{"experts_per_token": 4, "router_logit_norm": 2.0, "lr_router": 0.000679, "n_head": 2, "n_kv_head": 2, "qk_norm": false, "parallel_block": false, "init_std_qkv": 0.0442, "lr_head": 0.011, "warmup_steps": 200, "schedule": "wsd", "train_tokens": 297900000, "steps": 9092, "dataset": "wikipedia_en"}
Below are experts of layer 5 (counted from 0) of a mixture-of-experts language model. Rows are named router (the router's row for the expert), gate (a neuron's input weights, with its number), up (a neuron's input weights, with its number) and show model dimensions 0-127. Each number is 500 + 40 x the weight over its row's rms, rounded and kept within 0 to 999. Numbers have three digits each.
After each expert's rows: "mostly gets" lists some tokens that are sent to it at least half of the time. This comes from a sample of Wikipedia text that the model never trained on.

# expert 39
router:442503542477592523540474482498405503465495506519527477453501484459530440467442563550567477437495540555506515544521513524507533459550444444536522493470430520535514517433525484575506509508507544488478532526432486544506521427457443471538599562528439542527451509538472452490486481436509480489482515520444485447566514490508516522536523535527506509501486507515529472556409506589568509436450
gate4:496486448454524536503511517480454497521532553474552547466535508565515544487437499533449466533516571485540573508483561452497529549613490528489447501511498541460478549506460469468499501519530506507479477505536526456482476409511539495487509420483528475502536370427488555449455430462535597537514436464488516584496460480472473556515566482584459456488515519497496511492488519491532524444472
up4:505513491454441482480550472482518507492445553474512508538477603428472460566540521481475509456503509468514507447445362505431420504555582501504472507493448502480505514493488477474469501574486550413497488520547524551449565513526524479444497449500439518494513483541479495480591496484488506581438491506482489503393537564513450500501482541530516469475535538504514495566465497458499494491582
gate5:591468517524485481561477542447576456487553520501563466592580484474476519485522563468445477504483496485499498493458478522511505468450442485483471554474487512499547527482551470404451481517486521511491515492555510566517570409503392533558454433536521520507553464553476518476414458499440488473561442496522529549463488518494502517530382549523484526489496476483529493499509525533539470505471
up5:574485509478491501407472462461508445496502487468527481530504452482519483452499557472567480450478427425519468510517460578499524452469441479456504466487476521511474527467562536472530494474488440505549544548584506520512492545445536513502372547462476528520480526544497522456497495516551537597503404495475540584533554528500443418449508479479498528444519534522476573541537490540521507513506
gate6:495425523522513522497485517563535450532460479471452480538516484487496550490493418530517489516518512455458532545537529450483523452555505461426473482494484524484491510549531465491448521585527537468512436526480553462492477513470425495479490493571477547524438532496472491421524516490550489476574450518520588447450442538483587515469390533495484436504521562535528480584495521503482386528470
up6:516456547512457421495469509440502581559534471641573454492542499543552473480535526527471513515477497488483490558483516384515522509495420519467497561515527492456481470479531562529552555456519473528476525496553570520423515518451479502585521495472517514494499541536534459488493536517524466551507487496556508480550480525471567502476417551549460509472493499563474502557507520529479545420522
mostly gets: " David", " Michael", "ford", " James", " William", "berg"

# expert 37
router:437478490526425516475540450542512463507520543450514447439496509551458436491524499534505555521533470521461436479541523503543487434520431459566509497473439572549487505509518512454484436471458566517401497463461460534461490519442512472572431524547489565496485515578530510433526505497533482435487468492461484448529478468511434483541496567501464557441493459451546436477518525555533546522448
gate4:511503537501489489477520558586471502555575517474540449584558458525492470525477498506448555500540520482472532442460568543452490481509460505547497530566474554565577378482428528525467543530507507489527500459520496505538553498462551538427464535518498480499495410540527487457466505447535517506498538507427489460482497467455501504466553568470443558552441491459447546457469507519541468461463
up4:505539442454463470548552496483473476475476523531480520510515497523487491527540417582501529582509483495522491469502516449548506545572557573451539618521521504519488515455451522476516512483488474498474492514477592485546479441497479494469514441453504550439483477440502519492536559468455454486492438559437460532460517517456442516508445574428438495558489535552419453558447518549504532497537
gate5:536416461558511507500513463539485499509479548483515438446511481536469521502569557464425528486485543507455577513506540491504490455476604475514508580495503503536523457455511498483492468553489512430459483469533465541484512494454536476511444513546558463508496513460471467516537497542545495504472496641526591507462521418557491533535519576558503485478446530384477485493471449506484527502555
up5:512492486512431418502534445485492534470530491479508457535541578499557533508548540441472538512564470517500530530589569483493495523532441531532451499531509552525529441482536562515478510542546481475506461433487503529520458485582455577554488421454540476419485510466551525542468491518592542494506493500533552499503558559468547469542461520510529559561489434484516504497483563428490551438511
gate6:540544492511525467442464475517513566512512521457476442512485532528431528453488530440505543496474485490588506457460525470483565553473513421408459508528552624481468501548450566533502497485469501477483488579510479484471570501517536468504470514523513571469551455499568472460473528575524490525436532560544509468501441397481519499473471525476429478593484508462504472480523474481542471464495
up6:481424500502586538478465474566509498528512483522441506529481443554530448523538523500515512541528496500483538468448522502586455541390531426514539499547454555453454543455549444464469520521536541547450510580522545520487530458513500500476594488465548444478495502482520436468471463540542518573451423537503493444524432474500544476537568491466519556512458523495469527519455527509485494538433
mostly gets: "ical", "ial", " based", "ular", "ational", " local"

# expert 24
router:501489553514463501558489557501526538518449494414494457523507538499558546485516466594463528564507484487444545482481444526453465424491500463486496474517517502515509453414542478461487514484484469438548509549547519452536514473524481427456458585479507594469477456510442481557468437469482465523518557540487492519501480551547604491591552538470523522552522519554476505525497512555439474569496
gate4:479488517544490482368501542524464473455526576482486475478474484496494517478557552454497506538495516473497516511508506460480530458587514546504496518380495479520491470478565552461554419520491458512502475513515489497470530496492449486487434584542447481463452484515559532498494518402540551525482432423549464461516440506487501540513402510430453526482602535437498488506509535509494533469505
up4:488495441475506498564463460545517511462497516467561452478609507563449560522496464541481461500561476467533581465436470478446499492519488419540493457456523474533514500497448553529476468482571474524484469501519498478430510572566536457504557477520604517536448439458383472459522540475541500531434469484491465461526481454525465561464489535523482459495510511473522509452490516484495422448502
gate5:450486483499442529504551488430537517500462454487558578511549574429515528541546500531494486510527434471530444405558468535495513515434478503564446460496518500464465463480576517514457560459496510497572483515505551541462449485508472561487488518468537527538538607516539503587503512534503543532510514505509477550443480530474462555481456591568481502530456512497561442546489538454456531475531
up5:513566536498438512495499496436475449515550491474542482465513480484468428406537433492500479535485560543494586494485496551596499480468477521532526420487433529511486508545422452493546501554468554510481575512537525451510558504478559548509503467496490489594510446515539474488485490545466461542505521590479492529460530585528547508424506504502551429486484477544441524497563460536500551505532
gate6:500441574538525427492465507479474552477522547569546440491529473472548512483453473490502515480535409453496550482446501508562495513445516533538526560486451489505484501398495579534496531511464540539548527456498456547487545470497465552493553499496502460497536569513491509526495477532426522463421505547572544519476506520493480514494542463510427420516611542504489495568486506577548434464515
up6:540464533533530497499426468478452463559520493494507511478442512472520514552522521548507483523494407514543511474495450514405478471466520447528491566459512493405497486482457537536550452458471481536499571576497488532481543465497557461496526489435498534562418546495533454480419491467524468450466484494487430537505496601557473514488543557555501580485577530484530549517478438513480549449527
mostly gets: " &", " and", " called", " named", " included", "See"

# expert 3
router:427460510453466471569496542530488515545481476500565574552468533537472564507478484489489504537488532472460591505530488507465479523527475484521530477561484503527454436486466544545486491467581465452443426479545448474468452529588517479522508422519452543559544503514539499486511546489499501482442518470556419569517466557506418524463467501473487574476513418587467509510506435479452509476471
gate7:445581509455488463491490427502444504448526524568438471512511467467475536462575537457486484432511556462471464507531480573457509534457532509548530423550477429513512509478503536379465470556493474498513477564527499494497531434503539597522452496524440468475473534520492472495558480499559469514452489507497502484525457512493515388486464504486565517523479561496478447521484492428519434475431
up7:465566421478504488517545527504483505467439511460509507498552488515499466472506438492423568488477533488560479562536442460532510537502539552488486549483481578500534504580443578447506488442463451455511452509457535464517526532483524472555524481476487535533504432444504499483447455553451491544474497445446407541513533506497457533435516534517531481536523453524492501563438518508453632507553
gate8:430504562569482495478556392520541532479484502527528507462519427513423480506491455581592494498527503498476476368462458535529461466502465442514511515508422465418498481488521518521511424540507516480502559400478532466522483509515503539511467516513522533494512468532560496515476514453444490515467476505484485522472551435473390465537482519491491507503479500520486495518427561429530465434504
up8:502507533522579536493531525468599547518500452495528579558408524475499592535533575503469479460507425568516515523515563511509494543494402478462480404467511508453513422432522467510555466484487532494467501568524508447534466476524519504523473562478469443495471494503456571563520485542496473554468495537480448422586510526488539533498457489465503519496472494454490482479467490507474531565472
gate9:457485491508491534498528455518470500523500426589449559506499543488496529537597444513489468525440532482516448439575506508577546513497487452485470542450445550477535466516560503538529498533495526526552431499494472516545482473510439526478506492489400456530534499541440415652482479498495544543531455502582457454508500467454517507492517485446480513444523503508492545479458489542529504509430
up9:412525529480462507500616524515471506549521516514532512484550546479515496537456459480487476521507385451503541495515453625494475540478513453503526512449474433484414505480464507535540427546528521493437516555507498520443521487490472511529470473508558471472438454499479520561427530559499489515533416549529471484461485563489528502557511552532566482489567535488553546530477531488485421481490
mostly gets: " three", "18", "9", "′", "000", " km"

# expert 20
router:534506503479604523533480491513433478483547559452565489469526506510544500521468544523481539549524491502481538549461491537461449531499391456523534446538509421508583480452475523509565545468537551513518534502515498520472548437462451477475559569489432545512550497488522544446527505495548518491472471529483531537522489503437464558462555456524507483462402504549504452454438490585506577495458
gate6:514567460554505507482505528483482510480458453500484438545557443485537517557606411553446473478506524472486560410589451497446528518494463524538495471594509470462471482539441557415528476459486505494514499472484446540518484567441579539480535458452552491512482508520492470533480550518488451524526527542544486505457465474502564529564488454538458526523499504487559476500473439491556543522442
up6:541536462501400501524512481545431520513457534515540493505602491402423508451439494468455422485469479495481511474526446523521541553498508494624482428534466514487518503526522521472566503500561546444493520498543495497510466507521536472508513526505471507585481534502460470473510490543555536478481512501467535463563496536478530539538453477501518443563525489497503555554540391509469575549567
gate7:542538473548536495530478495518523456508555513469504532594560426519507454467494557485478516539470507517528467505534554424562468457468453522457494503510506494493504439550574438534517463480409518455529527475494442486418590496512460507467493548465492510501471505482464507511444460515502542467563576507471521527539417530468608544416490527578587471514543535487520464515522499504500487528446
up7:462478463503479534528453479482519523567530512534459563548485614459524543472487485450510519585467506520493493554514462505512507441521578435519502597484537559547459566464476460487478488529551467542552516500448544506470472495427548556500506515493457455494485577566519462531574481516511479488451516514510475504521437504527512524498481523389561531553500483600501448496478438528551487467529
gate8:529513438589422534516579438476487558514505487439524539456486437482455603479478586521465440615532414419505516509478459493471539526466499527438535521491529537481491526520473530517548509591474536535566518456524514491455496545507538418471472543537544441445494460517443523499470495501520491521479552460526521523515468508521530454497514519491468484450443523483434476533444513527481488505489
up8:484509550523488465491525521514489518527477540559420451534500557536518574485524570571473518471525520473524545505452465510405497495505474522473490499460541536514509479495602521537444482471551480527462621449433475508480448558466483464476522475472491441465536538522484503523566585527477468479496550534480457521495462471591527435540436522544434470515490474462564531543499482562486477430541
mostly gets: "o", "ro", "ara", "ina", " de", "so"

# expert 0
router:463461480460465504504475565505454519503451475505537492494543530539509534491449557462515533554501507514481527546525515449426506522515453542490518515569559489477511504469417571467504493449561532504448469517510445479453524495575417503525533432570424535570486450470517487432516505488564513433425473456545475555499418594492480451520473476469515529507524484495416482459435502514491512470422
gate7:510502555467427453553494562453497557481535404436464532444490494502474548567513523400479563566513450500499492457542448490493480491566576507504477517486511467438499486484507513500529520461511455462503495418544468507463492463520479499484432527554503515494494443503485548490434487462502481491567538525538484468451560509550486406393557504481504530494518457526484534426440562553503481495553
up7:481543613530428443517462491539455511513538506515477503471500499521546461566459532547544484416470514577465576520502484500473418507548533507547550433507477510486468564476490472488518492601470541483500508565527511475551532564504512548458514446483524500518468520434461497554451548500416557512525463492470484544493552491491475457492524584521529477469485609480473511503530527519454503470580
gate8:495498542494460526481545466505460439479481485423525463536524504463492464425543471579436469491511521485562424473439498427501454495487440504456476489512537536550494482523450542498516508543568426538488506461526518518407466516545579509456469380512546462481450494514486493491500472448466484565514460560447542571425529444506487482528491510508543498521423555425503526503514536506475496572493
up8:447390507473522521499468445469483516483453508563500454499562460484473471427485451564424465524596540483472549489532508492566507574538426573519454545490465489484545478521558516486523502517559496457478547539458507528472503499511526558474527579547578486539473418476486504507543496499458529574583510516530565509532581527505535438515498505494473499546462467495443547542500465511468485534478
gate9:475469591418542484523565482534430494471510472477497488474573507537454490557528540476520535543495471543558594420462464560462478505530447463539496485566500515465422504537482442496475443505494489517550461485524538507472452459493491462455390468459566499563527542538504446528520483514519495531499497541484570456511576513448492575509509521428558554509526511523523558488476464469543499504547
up9:498422512538538464435552480480560492450478465484515510526474436511442501477513590440511504527501478464480496521498432493576444480500537582521519460505523534460512548461483470545514475507477466535463526449392510503483532451480438480468516503552498522466538485404460534514474550399454423422515475462507502482526527511478576513437492500522467539486524462499499478456509609581493495477538
mostly gets: " 1", " 3", " 2", " 5", " 8", " 0"

# expert 19
router:420492595554492505526499495496469535455488418566474456499452444455488516501462554576481468487448494521537503508505538526505452474501455543479521414464522549503475578484556565476484457523491509549450526506473530591511517517514427433463484510489464538517420475485403503539511502463495540518516501533533554436496554420503538536482444510533536412518451497437516518465527549472499475446481
gate4:523493529524531483521507505517508581471452519494500450546488470480470517542486462454462493518471476440483537459457531531481539487551488482495514391542465466392519524499523433514446507403437524540540563498420549477462497497506492461480519539510548482461556488493557503442426506505421561509492504561518492499462482432523444504577557542551414528531522483494471494519479430524581494440467
up4:451532455542549496536438428540533494582430593456540508493433505527451426493462524513465481431560505434498578484481505475499440502525540448487480492451498454556481550450487512437552461449537506406513481457536528517498482500519403549563479482479500514496532454528563478505512526537425497486524542483486553454536483450459500533449484524482509450481463488523552454525518472435510447523469
gate5:509452433588486568584464581525458530500521517451516433507512459438524513485505575454474494484602520512526491405494516502443446518495442505418468484454477445566473473503504512517509468504496465480544485497504536493545470469502489515458514487589551486445472505529467522498393524464548504547516435515540573511438448537553510462460556527477456502536543476522499503462520469551541467522483
up5:525482444476526479532547541449484472463436537513452535504580533503538499461474460432492471531507459460475455469508502510604519495557489524481511461513541556472531463519568512440516462427437437499451491428471527472483585606458414515499490435481548475461519483478483491475534535502471515495516515421493515489466502422535498457540512523566513494554497484478539529571488516496549430583544
gate6:458424467538412432515407543434551394565536493489438507507526477501442592508539532527424595504454508472536437495528509514529543443450534531474459498525543508472429525495554459474474463475532549495527523487554527500501484512495498521494493476506530478467574505558481493540454548500525472462587437517494523507496591464515495508527466484530514481489479547467478498459467519469436489531553
up6:450483495435445443532591482520501456453525540465527534593514487540501454525494530527548552459492518486495548528523529557567469519403494512494554527456452523504492433506540509491483450538539440492445495493408516479490472490563468438397505501508499490490531488472483450519480561520490521514447481542524534496458519447485498564432505425495481522529452426561452484539460606511516458509504
mostly gets: " Al", " Br", " Bl", " J", " Ch", " El"

# expert 40
router:476529516455535448446533455507562503549548493472524543473477495427504444460554432494456481450540445425491499573510522443494493488545541471527561537534535494485495576504435557453555543496501465512597510528503528483579468505528518526510444510447492558465463531483558525574466459474507475459471495592515520544515539453565517422540507498452524561474492562505503525484429493543439520508487
gate5:463530555545525506536549500584461474458498545470502511477523481444489516485507600467499589496558543465495522452531482487496500477495494460486583535486514552492438460540506510548584449448477531483526466437500501445474485445486556584489502543515528528502458523565476531559541536605485503456495431480507468501512534413491454513565444518496552551426533502553507497548524505405494521498510
up5:465453500440491487444412477527437516499524478549453445460461549512433460466523501513453471470454593550543561494484552576493521538543458509510587539495462589515473468497612487537499563528503451569508490465502501501533491520475524515513462514462576486417543539508511505470486478476494555457496498552542526500591499514409460482555522481511438510510422485460507514538502532530498483492514
gate6:501507479503540466544496443394432381492564545500514542487550475523448569527543475508451462481522540447450524481495438481476502556494420479445483475493554465477517436419528451506537492451527514545492512513526477506533513506500492459504480474473501524457430527457511537477398456496418448507518438510564426508518510551484475498524519492485501489455413562431534479516513501437511507466547
up6:504558496537449471494569497557550500447488419503520572498540462530521575492470494489570390534430490565519518521505509478501512436530473457450459480546463508573521440458527480504535479445525501579562530495424530487613476543481436477550516495518502492541514498474471590483506486515509475474509447481494515558542463528499500463570478536481510409463495442469451446532470513480520474495497
gate7:554505495498477523489473420535575418525418544515449527512438499550487470502499513521529494514503544471479470511460528493454532559506489491526567413439467555559504433452513456512499474549533495519460499514504581486528534505514484523532524484539578549529483579522525457510487482518511509509522566445564487493554525423489490495531520588456563505536531450496408577495468522469427427483550
up7:519569544514514500490433488534518474488419498546440476472519482578527546565475453440501507508435563527545416513493551501543461538485471428498523481587477478474454463561510526461496458474522542540578425481454501519503474547522490490544512565501500491469518468498527422550520484474475517522525422525505558464444464515541462459574492564489499487503540439520437425480466520502567565505544
mostly gets: " that", " which", " who", " where", " when", " would"

# expert 23
router:515514505471462494483554474493552438517552522504473442521485535488506540455521521571473526457544442518500542514512468540522472575484474450531543425490487608450551538558481456456502564537453486506555526467544489409587464498513482472457536444491525412466530527508455476558446503470512455421522493481459499494532560509526590551530522559470445458509568485472554474551537500499471462516494
gate3:430507463512445568512547458517513452490532553468505437555541578446504487538477469497519562545565523507537513485519514541571461520525536514471531521530529466533498495465592529487474475490526506506464464535536494539452495488481422506528539495512527473485497588411524517373515543457481523458465604515474498496514520429500543477489555511540445475542559557501469478501499548519415530450443
up3:528450544475504505559510466482532513530488473523540469491506520456498512486529499529445455455536452512454448555462457421530497463530550461427558471548504458514536519510554540503475467477545464476556524500497490467452433583561510482493532547545502470462435524510543474512548570489505520572545450409502577477485518450499522511541481467452543523513560439546460410418532574434452474519509
gate4:530536507534453488535499549456423447510492502545466416466539482511531574501486534428520527511502533503593466570477559502488424489496554424528445537445441504517519446485463435463514485537521526529550503490526556468509504544539516509440523539422464481418451504553495488510546503513491532559485467538480470567488595487509474481440425559484540450524515534494487528532433503553521511567485
up4:470498443544407512510456488461521536495539492513516499446533458529522542489452493428510527506516570547490503505496486557477581498505438506441428431530467488537462510502450512429523478474464538510461515504529521504537506495560485553582462393491444500484477562474487605499550554476503515526487539447544466422543420432451447509559506502441534479539517565468510540475505509470444474506521
gate5:541527460540489432501466534555586405549492425501558516523538433504564469522436487529513457526490524542479605530559525500517488477455487466506486443496522455433526489519479519525546447463569476444558453478434437448525501541526421540396509430469519499510453468521475495530549524524542504559505466472458519436498476480509458482521520452496458579547517506528493485514490453505501471540516
up5:497436517495408488498488440570519472501487537485461458508536454501483470468458533426475466470455481527500475455511507463525526488447516425452530452445482490514552484554565575458481549537421538469479470401504464514501530489491506514524494478493429518528532464518467432549480566540419438520519553412510507555514507552625530514503484459500574464473501454486469463463518516543542488484513
mostly gets: " the", " The", "The", " their", " his", "="

# expert 35
router:458451605547526494458478563485506487397502468434500487523468513475503526536513483545528492552552479521536583557533530475495504466548550517517524444495502455484525490508482476490536472487442452546479415516500494554550486483492530517426516521453455547540455453528518520527490507460513400476404532533537499499519544544538525501568565479482441444521432503528567523445553514559562469452522
gate4:464492568500447557492415544473468445476508436546497554546570448462460460496495516515533556504474460522544530458524468525495490478510539535491451457474465485538508480506443498496481487550432528441505482481448406493543506473510472484474475509529510567445432523440427507471601430522511542563511433496482475453491510518568523579497569488481449457471466455478505502463523496486512394464544
up4:497574498500495538490516464593470566469577513554560469463556546454517531553536593499492539488469567563476514593442526461479554439515443496513482512545508559534509466494539536505547442534511485493551558415451518504546478572502471528440501525502480537523526553546533460553525503532484512456481472536531527437557521528573561467514442547464501481506519529526526505532527456449527507458536
gate5:445496433472487439533523525479537611389500425518445466574579510479498535536472440482600514506513493551569533477564480508555454512528476497470514497539446455475500474507446478524532523493569423518499484463438522564525491548525500475508481474544468470417518611518476463516460504502469527492498529432531518462501504510498554518457500538470543498564501511520512504466508523574476470494448
up5:464502513467468480490490486505478513477590498473466484502540401491492504509496538517530471500425516484542520511514479422508473494505469492444548431373422475519499503513463472497513455549487572545519507532477471523474490482511523462479464502458566497605452471442560450457445517488481535437521518498570530548516476505578552460608390478505522571496541483444508532527541479520483481516525
gate6:477469443545526427507473507579510534507485519517510492404581460498513574487513504542487509590549477518499525468497539480558519559451498437517497465506526467498486511493476523544547564511576516468509512459485533566571495480482482466452432507520437487462514463486449464497496438433475463575428490485484534497505573558540476529447493487522419441532584523506463541442536524552454504567487
up6:569475472469485502563520456518538507519552572535516495494534485435527436466471446556459500463554513507506487535504512471537570526517475500560499542490419502453497497502418489518517527574508456560425536513512482504457458481475479516519442504471528477449466536540472584559496550474463431521468533493402513491444508518546534474525526580521577480471398548484577426540497531507459494495526
mostly gets: " John", " David", "á", "ö", " William", " James"

# expert 44
router:449513476557579505549496515475476495447529449557487450544442481490486475496481527523492418465431524494552437525503444510492497520484466559531532473473495510487517417457537587526525477551481572552443469513491530501536589479484474460507464445519440501568524454493454516516513517557484497461573578517509599491532565451459492579457470544572528462550501471474560515532534473492507509452516
gate4:601468521532479469545508484516514533513472408508497488459532455428527467542511515523495457478446504556513455448479473481481547431527507536543514554414469408453517446451493503432521500502448489501530467557419484561532511446486531471442455487470498510531506571572533532443481444518502507472537452515541542459494553526442486511559473574531573511553515512518515486520483403523505451530467
up4:485424465464513483506578477469538485478500511541456501439520531499528495475488517476459486550486475473544434481511490524537470435503432492515467442487508523562480548538447542505520545478527531430505405513560559474555583538500489527532491466492530515434521526497494503461535502540440490541461444549497485472491537440553484456461563585529495554477511459440582430533552400485452539456445
gate5:484407523589496487503440456478599452543511531523459539575481551494492483403550518409453552517508516533532538501501460510517503548552502437457452514464533486538515424491534477516498434515461434510563458549446405488503499537470496500511456477514490465509450552507501523526466463538476539490577469507549502466439511510470509526507528535525544470450579535512516523530517454553530530574474
up5:455448541456507606501516501461483563510479489519476435463387546504510540449460557504490524510487451417488503501485516426526515503431441493531478468529467498531572555527484524442441526477528526551444546457519455438493512461463603489438507425482457486456532493561507477482487491538499465510579517441490511520521478504479502462455489588509556517462460525471477446461435540541482514522504
gate6:441491567540422510492537474501478493460472497508532555510473463513523452511511533486491373494493503519488509553487454521522497509423523508533515509465495456475477495515482497545445523458527481524541475484548468477494511544498505447455425600518425636451536493459542535453474455513512497442511446509591551503529523544432565522510407588473485495543526474515514498517467461486510448536445
up6:481494500528486499525529599519502506510465414431508443539501553506460563536471495458577453535517447511508485445494459479460516538476463549542553489510515524575570452430517450447506535479476522491479513499454524563466554466529569472449596499517551526491501452465537506477485481541470513479570550496478511581563546483472457536492546479501520484480490466422536442445524522496447468491606
mostly gets: " Sh", " v", " Z", " K", " V", "ij"

# expert 6
router:537505409531530468503496532515527474593485507458484519464532480536553530513461465488590599496459526462462456503454439478494519450504458526533488496509463545548477539530556447458502533486499426477482462479482439514513447577504501541507383551538511566532509529555521533434477472550504524496501446460494453506484506474481515541477519484457533603514560482496500509416464499548504478574575
gate7:500488518557443538485451463436481519508493467450476482516543519473561545501507446497513572516439518493536530460464517508537446486563400477518525521562548474467462438376462495476549534526492535507509470513512568503513449526527510471418466506512469523539514486560489493448461476461536463520530561455509578473526527564522435532461515508532480508562490548492489508518604459416444439548501
up7:427437516541428531481505504501548546454493473483483470451507440478480463472494517479484540533485489546464525571548509489528549580555537435459469438543425473463399491480478526515549511513525487584468504454476573506559465471452502458479406516443460499410504525552509569541530512478481485465500552466475490540496529465512514595524457486432452512500469521496484526467524534584471527501535
gate8:447381533473487523504534504457546489525552494452478470512470461480533591484484532472494477505495526463554495561451541423469549527498491461469518437526444458471516492493518529553593516453458548492494526473531525474501585527632557479515477474517491414518485477570547500462536469517555463538559539540524559567449509519483415515479472507526417481504514516509498465510508461484548513511535
up8:490469483518508539457484529541491482518496471503449549546552560520513471493434538516489540429414417486541460501541428620495465495479477458483467522465506454509478495414601490452480501519494510582536440493525589471474512528469492540569518510465514496452459474530531520464461475444481482556514592514537549536514522478474460486446488511469508547424431445467496498472506455465511484425497
gate9:618533557418505531451470496581503502533519528480442553489452517489486571511564519479447439519473512507510472481502497537468467499542560523402496522521437478474472565442536492491535496475503544477511548473452468581478577551511464492515463498508516520487526454508481515533486529429484549498501447472471439555533500531493497480492407469415517484532501529487482538430494485541449516399570
up9:496538548481531520478519536556496481428513450442463479530550509519475495481493415479462434451461447514493524395452496477490496518513490553545468463513481550423496470504512538559500508508492449489525478476461531494488508493478514544574502536483421478488383511453472452534470576486495543500498546400473445557481535523463436543515476538522468487477542487445459555443411437531487462475564
mostly gets: " has", " have", " had", " new", " been", " also"

# expert 30
router:467523540597534428458514525501478466406488527555546494451481460546539565500500536464612474511464464552533487506523459479502508463502444514488517516413438407518466494481536577567504475541509508567491582512448606473465549472488497484503456458526552474512503491500453545454522495469490485519508420515439545498526527476475480486447517549502493458500523504405495536530513533449511512462509
gate4:401525489473506475487517523499545434553485488576545443568496518453581431461509470531485463476532511452463495536514545547495516488514498501496521457500452472498452573583467559502537454494540454482460490528550463474516460526468466430567527517455500547496526550516518480547476510553471539505508529443506580473415483536426448482444480550495503498490548582500477480402439452495523529444520
up4:459480482477416520512438496405562471504425479455500451513526504565441490491499523474514549548494513426555543459562532498424490564501535534520554520482461516460505526439498498494543473469448529546515440466442495566481489470531460542505573529440481501483520527421539502467539461519525533535439464512441481452513563519544487535569548432478495548517529459569469438508525450439519516522458
gate5:410496506559454553513546503462495517549517506561520445516502502435532476535528514511521447517482431472536542469482536550493422508520531521456469550488479494488488508456439533465430471494500495510444573510445401537463450499488504541546501554522475498513513530449451561469524421406538453428501455483558462498592502508546526475482500531460461515521522576523505505463450510520410440553507
up5:541503517453458426532468485533480436488569476502556473500514594521457519535468562507497608474473520445494514498484519494535479549448476591570475482465466558483517453574534516507491488530582496505476532442463480538514518514528532546497475553535511425465466451576512478475503534417549537470557513530436501492428442517494474494456470454494428534522460430510463549474491502521514555493557
gate6:538486541605528557471471455547481472578505525539529524494477463501479532475469492468503592521609451542479455477491526479502479489479556510468497506486477503562477434531540485480510533408487538537538476531501541530403551562543479505568473515505599561443537524508524556512553457537501587503546513467443558495497534537516509528464485565446482498577510505502475495471460515493438546515492
up6:564467471505440517560499462479561521532498550498388478503465566526419465504473554493432522493499479526439486478485513441499469465429569541513536501514504490438482460472473628460564568454470523462496472528500497487500540497547448568549435462527535493512483521570491543536511529503478512547485470454521421535486568527548552499519548464578539469506462513486500497539469460436501525481522
mostly gets: " Sch", " Sh", " Bl", " Park", "ick", " St"

# expert 10
router:468513460571465522547572452555447506523486466511474513486561546425544451511519529523392505479546568513500474518490500567529529391488469513540456574420456451538448492455518504525505498492547415506504520556508476503506438451557590484413486496512519507502542534532534479507524512473522474500472532485468492515488440436517554507452500562515559453500493476455498542514555466435511562497531
gate5:541525462506496501448461488465560492517462439514488451577507508448415500504508530561499514560455513499514500432506499480462386450459478560458480549431472522483512511586553462569431545536494494457472525563460427529465505436552496471525497503530475497566463450493484433517494493492472472444382484429524455502496513501521568541500516527539520474498512503462465496445497562517442476543465
up5:448484459526515492534450527540548478499507487481575539425490472516425488509444471500506455515417456513528483423468429407453507505459532579446501465459490489554501506492520514563530507442480508423430482534440491533522501491475554529472478470454519509501451550499508474486561563473549592493463493527521439478534498530531495497564559471411442495530522541566511538473482552416467528494517
gate6:449526534543469522557477444423534498503465478474464442584432558457516474546538553512500515474590500519405444535500463480535568460472484500457511535463528468439452547532567474492519473495461482463477463503494570535458432505474486504514524494553434550450510492539537453522511544477490485540567480503510454479509540514540475568481549542483486457532458465545520557480448588539469501565568
up6:462507516537509475510464571452467529425396491502444496459469470499474454512505457459479536488530531459499444538485545476472549508498546436489532538475522434519535515491460531489493520490480570488522502457569472497535363512489480586465469455469511456489451509449575472470537491488565493510452470510481500554472377457542516470425486495556507468538457474507516539470520538523416510553460
gate7:487545457520509473453523479511403460544474450574460537511565485501489442425478542519536515446533434462443508510492564463541584467489531486565569554491498483524393443473454491494510527494518568505549510513500552518495450538544506467525471448494477516391452493559440476496432434516521452526491546493441524461522519500521552487440483527513511462516581505482469498533515499526436451499501
up7:499495490470511556476525564512512551535472438502491511527490383471540546413451503543456523574554490489514517536493455488516502542521525520533504513489493466494534524496434527460552482465497481495510528479449440448560493560553495504473494531557511525593482557527535426456365521486509451545562521517535567446542492517503482469486456554531582485494389493501498484515508459550524463537502
mostly gets: "\".", " sl", ".\"", " bl", " gl", " fin"